config.toml
num_hidden_layers = 11
hidden_size = 256
n_experts = 128
experts_per_token = 4
d_expert = 64
d_shared_expert = 256
hidden_act = "relu"
moe_layers = [1, 2, 3, 4, 5, 6, 7, 8, 9, 10]
router_score = "softmax"
normalize_top_k = true
routed_scale = 1.0
balance_loss = 0.0147
balance_bias = false
router_z_loss = 0.001
router_bias = true
shared_expert_gate = true
init_std_router = 0.0167
lr_router = 0.000816
vocab_size = 20039
norm = "rmsnorm"
norm_eps = 1e-05
tie_word_embeddings = false
optimizer = "adamw"
learning_rate = 0.000675
beta1 = 0.95
beta2 = 0.99
max_grad_norm = 1.0
batch_tokens = [32768, 65536, 131072]
max_seq_len = 256
train_tokens = 368600000
max_steps = 5769
dataset = "wikipedia_en"
Below are experts of layer 2 (counted from 0) of a mixture-of-experts language model. Rows are named router (the router's row for the expert) and show model dimensions 0-31. Each number is 500 + 40 x the weight over its row's rms, rounded and kept within 0 to 999. Numbers have three digits each.
After each expert's rows: "gets" lists some tokens that make up at least twice as much of what it gets as of all text. This comes from a sample of Wikipedia text that the model never trained on. Tokens count by the router's weight.

# expert 25
router:476453445476481536344456510385564515551494502508518439514477529479497480503510481467461462529518
gets: " |", " 1", "'s", "–", " /", " that"

# expert 19
router:542488471463490541501399526419560506552462526505527620504507503500548475404502496485471485543532
gets: " by", " on", "man", "us", "es", " name"

# expert 66
router:456527496486470396435549384486499510538489534509491480484509504580449453592509458476478465549518
gets: "\n", " his", " years", "The", " year", " career"

# expert 78
router:492441467460485534558507536546493533520493492513491554504530526526506477497452492476462452524506
gets: " of", " for", " at", "ic", "ing", "et"

# expert 120
router:492452468466503429515567438592530542517491486523494453498494539546445460486494489477482480540492
gets: "==", "===", " —", "|", "'s", " to"

# expert 116
router:471356467475456544519498544605557549525519544530538556519511503509480462455454494453472457522513
gets: "–", " (", "\n", "°", "p", "ian"

# expert 104
router:460350458472488469466548451539541560605467465516502519623520551560451458566479494470487460516514
gets: " |", "he", " El", "ri", "re", " Los"

# expert 36
router:457451467469498540570482528497553514452519504509511510558518526480467494475490470465464454524508
gets: ",", " 4", " per", " x", " multi", "oph"

# expert 42
router:401352453467471513498573529520503541397510521542523428522487523497484467506486462463478458523472
gets: " the", " The", " It", " W", "The", " Ch"

# expert 59
router:480463452469476519515440521511530524438433508547532553529515509527483480522486476497484456531477
gets: "\n", " St", "ed", " at", " un", " Succeeded"

# expert 110
router:472620468463484446464561498480503527447526491541499417517486519633432474467505468481464461526497
gets: ")", " from", "\"", " with", " –", " against"

# expert 97
router:484520460485512463516515519555551533452433532506510529505509569505494492464501484470458452538511
gets: " of", " not", "ant", "y", "t", " half"

# expert 100
router:439618487476465550579485443499547529422452525535484531497495505496432484398431482468468482537476
gets: " with", " it", "==", " for", " ", "R"

# expert 30
router:452472486479472503525455486575479502561493510531567516544536512523476460576480479470486478529428
gets: ":", ";", " was", " is", "\n ", "):"

# expert 79
router:491434479468512493420521502468554528507475566524506483439529513438494474509450492458470471538504
gets: "ar", "l", " (", "r", "ad", "il"

# expert 23
router:433534482485465485418542430460531538473470521525511455557532521510351469473501437464482474524470
gets: " a", " A", "A", "S", "E", " E"

# expert 125
router:530533479485459444503491512565493513523488529519502532548524546514458472449506465462444463527516
gets: " and", " 3", " 2", " or", "ic", "th"

# expert 106
router:451467484466517523495528480462508527425436527536529522544512505554420468500502465477474452543510
gets: "\"", "f", " C", " at", "g", " up"

# expert 62
router:556420485476501530488390482417522513519481573521567512541544502486496466441477499469461457533550
gets: "on", "i", "ed", "an", "it", "at"

# expert 85
router:422462449477429510387502463450525529467512504514544424519520511506423453490484483464463438523530
gets: " the", " The", "f", "The", " United", " their"

# expert 115
router:540427472473493551541419430554558539513482490516542500520515520543467475419463464467443472539511
gets: "\n", "18", "000", "3", "6", "5"

# expert 87
router:555401469466499491496587467551540535521438513534521416480539492493400476559492493460487464521539
gets: "2", "3", "0", "5", "4", "6"

# expert 81
router:411539457468500553370495514453538514456509442515565398562501522496462459447498460479474471538508
gets: ",", "s", " also", "ly", " J", "ry"

# expert 9
router:604526477467466514507534482480529514508468551510546519542491509588476470386504475462480474524480
gets: " and", "\n", ";", " T", " or", " &"

# expert 60
router:461484472477463567473434448517537512508444525536540435472527538517433466460478486469477451545480
gets: " \"", "S", " m", "000", " s", " are"

# expert 84
router:486501447483455446470470507420498535512521514522483588526474537479513457468498477461442459521502
gets: " it", "H", "es", "s", "E", "L"

# expert 119
router:463435492487473494511439461549560550516530540483495545544475508489465467488489518471501475527542
gets: " in", " to", " on", " In", "In", " for"

# expert 22
router:465529468451469565371443505445532520469437486508540498568480515548485453543509494457443475543531
gets: " L", " September", " be", " H", "T", " 11"

# expert 53
router:485548457475479512470472454458527511484526522531512445492515506531419453416483474459479457526500
gets: " a", " ", ")", " an", " 1", "=="

# expert 15
router:503487472458468496585497548474514537500478448536480495509486500478488475453481467474481455542459
gets: " of", "a", "er", "ro", "ay", "o"

# expert 44
router:460408483470491461457517478450524540396565470520540441517496544484517482450497465470450476521531
gets: " that", " which", " he", " who", " and", " she"

# expert 126
router:386434483479457539518492486489528538482476445526483494512544552563457472523509490489466467516509
gets: " \"", "==", " is", " been", " ==", " known"

# expert 21
router:411585494472466520529465423593537539449474537512489513504484514541395450461483486465486495521477
gets: " with", " –", " -", " that", " —", " her"

# expert 55
router:539569497489521456541479478501492502509489455531478473489515499544484477460526482472432430523558
gets: "|", " |", "-", "\n ", " List", "):"

# expert 48
router:497454484459528528476369531539556511504482519508547418548503519516513484412473484461454493524515
gets: " and", " or", " which", " when", " Al", "',"

# expert 107
router:422460438469511420493476556492510513499476451532497520479536591571505458483469478479484490535507
gets: ".", " had", ".\"", "\".", ").", " released"

# expert 93
router:464527466474476554606516462575533527493498526512513476493521506503433454417470466459476477541489
gets: "\n", " have", " has", " by", " had", " with"

# expert 69
router:507545482471469455559546495542518539521497583535442499533491547499535474473490477468472482520533
gets: " at", " on", " it", " 2", " by", "W"

# expert 95
router:552432472487488542557531474452532513536484513527502433548533487485472454534500487482482456522540
gets: "ing", "h", "ation", "ge", "ity", "ard"

# expert 24
router:440464478460477500450568454488514535540492566523548482600555521518453471515490471475447458540508
gets: " P", " W", " sp", " r", " f", "ir"

# expert 50
router:475405483461489535526513449513536529475451561523527529564505506467430476434477486463477451524553
gets: " was", " is", " to", " in", " be", " are"

# expert 105
router:575485473456465459506453462512552550548481513538515487533537523550480465529497472475444469544559
gets: "h", " of", " which", " Mar", " Species", "om"

# expert 0
router:387451438469486558402368534464514520454468524517486469526474533529455484411501456467470469540533
gets: " to", " in", " be", "al", "j", "f"

# expert 98
router:452553447462480490484443486460529532441486554532503521540536515530439463443470470483457467539564
gets: " the", " The", " No", " this", " it", " 5"

# expert 51
router:457528479460505498409574470606542525422493469499543497480498527499521486546481521473485495522488
gets: " for", " to", "==", " his", "===", " He"

# expert 7
router:544523472457510492450546461441543525459432560525526524541490484535424465426500489470467479532465
gets: "%", " No", " only", " from", "'", " Team"

# expert 74
router:429543457469434511526517437413494538396515547522496480565489529466450452431474462473478454537542
gets: " the", " a", " F", " an", " at", " other"

# expert 29
router:436407457465507491409513538472532534597528508498550427533519516460567466471478475460471464515501
gets: "en", " place", "ina", "ou", "au", "ain"

# expert 12
router:552488466473458431532502444543550512590512527507509486519481545567474456476481471485455472530510
gets: ".", " 1", " in", "on", ";", ":"

# expert 113
router:444511468474511506433504451529538542447451537526526532476540538555496472474517494478465478531480
gets: "=", " The", "The", " E", "===", "In"

# expert 117
router:455409452495490548465466440523568533489548479540563548524510500475509457513500503464483456545474
gets: " of", "u", "age", "ed", "ol", "a"

# expert 124
router:530501478478489548455623426549533533489475545509494458516496541547458467542543481483456483532486
gets: "\n", " were", "%", " part", "ov", "r"

# expert 26
router:424533492450490456557494461428488525492469526531499434519518559530386473424484483456459484540483
gets: "-", ".", "|", ".-", ")-", "‑"

# expert 1
router:384522483472499557484553417492558529384439516530457445480518547496515473527468513462475448525539
gets: " |", " 0", " her", ";", " out", " him"

# expert 112
router:480446476477487371486486463468513537448486526520545511480498515574433480569481441463489476536454
gets: ")", ",", ".", " but", "3", "5"

# expert 89
router:552516477473489479456417467479575529490438537501536608559496509505492464533498472467462486530500
gets: ":", " U", " Team", " School", ";", " Division"

# expert 86
router:487344476481508497534467568505555522516440521515492530564462510499501463485483474484464465534493
gets: ";", ")", " June", " July", " January", " March"

# expert 8
router:440425448468485434507556405487540539503451507533535537556507509527432464478480481478468460539522
gets: " \"", " the", " The", " an", "*", " a"

# expert 37
router:484404472482458449505481473462539529468487523521556482552506555545576485481493471462457474521535
gets: ".", " is", " are", ").", " but", "|---|---|---|---|---|---|"

# expert 32
router:584569473477507480432461551516497530563522545511542436491476459517436459513458476456480472540493
gets: "o", "ing", "er", "y", "el", "l"

# expert 17
router:436478465469496574465394459494552539445427574517499563515510517477465458422500499483469468528527
gets: " is", " was", " 6", " 7", " are", " 4"

# expert 82
router:527492464468495421441504444376535521482490580519543450471449549478511466471451478464472454520499
gets: "er", "el", "il", " Cup", "un", "ind"

# expert 10
router:466490498460479573472506557452529528546493590530552502495571531463519471505501487457443473525521
gets: "or", "es", " have", "ers", "it", "os"

# expert 67
router:531532455480474533465552418541522532435494510502524549448479497495437478532526483461465463533524
gets: " of", " in", " Act", " Species", " around", " there"

# expert 3
router:432469457461484496469531515507524527484514552522522473493480529526498466529464500454465484549482
gets: " |", "as", " the", "z", "os", "ap"

# expert 123
router:455443456484471490424492406455525515575444497539533496574523508581392476450475489464463469539456
gets: ".", " ", " =", ").", " -", "m"

# expert 5
router:473473481481512506447586504543534517516422562530492511536525568466488474471500515466450470512475
gets: " D", " T", " B", " H", " C", " M"

# expert 45
router:519431464484532559444589471504524548557498554531531492549511523515476470499480461474459466528480
gets: " |", "\n", "\"", "N", " W", " 0"

# expert 39
router:539422488476510526411517476451548511506495497511526544459523510521492469504455477472459474550583
gets: " game", " film", " his", " games", " time", " work"

# expert 72
router:489456478461508437418468515436529548429544514519552524531485529489406485458479490459451462539470
gets: ",", "),", " –", "\",", " N", " ch"

# expert 2
router:467465472476498493492511585371527491489464501528475530529525528524520504516522461481511394482481
gets: " (", "\n", "/", "–", ",", "),"

# expert 28
router:507460477471507468474515457568514526606494461496538536548473546543497492403501462470481487539436
gets: "\n", "|", " ", " 22", " 25", " 3"

# expert 108
router:479500473471461446487527386477538542504493584517546491506473540520464465503464464469489449541463
gets: " 0", "0", " =", "1", ".", "4"

# expert 88
router:587490448465499573527456463446499544520486579542518459496558476552456465448452478458462460536478
gets: " to", " of", " from", " into", "%", "in"

# expert 121
router:452554484466488488585388441492554543496516456516565639504502500491522476422447485447451470540501
gets: " with", " the", " which", " he", " has", " an"

# expert 103
router:482439461463477559389369500518525535508484554528527622551463523495463484437468477448469450540538
gets: "b", "p", " is", " in", "t", "th"

# expert 99
router:474418472471453396486431504431520532606513536517511530520472525537486474501471499485462474541518
gets: "–", "y", "on", "ey", "ou", "ie"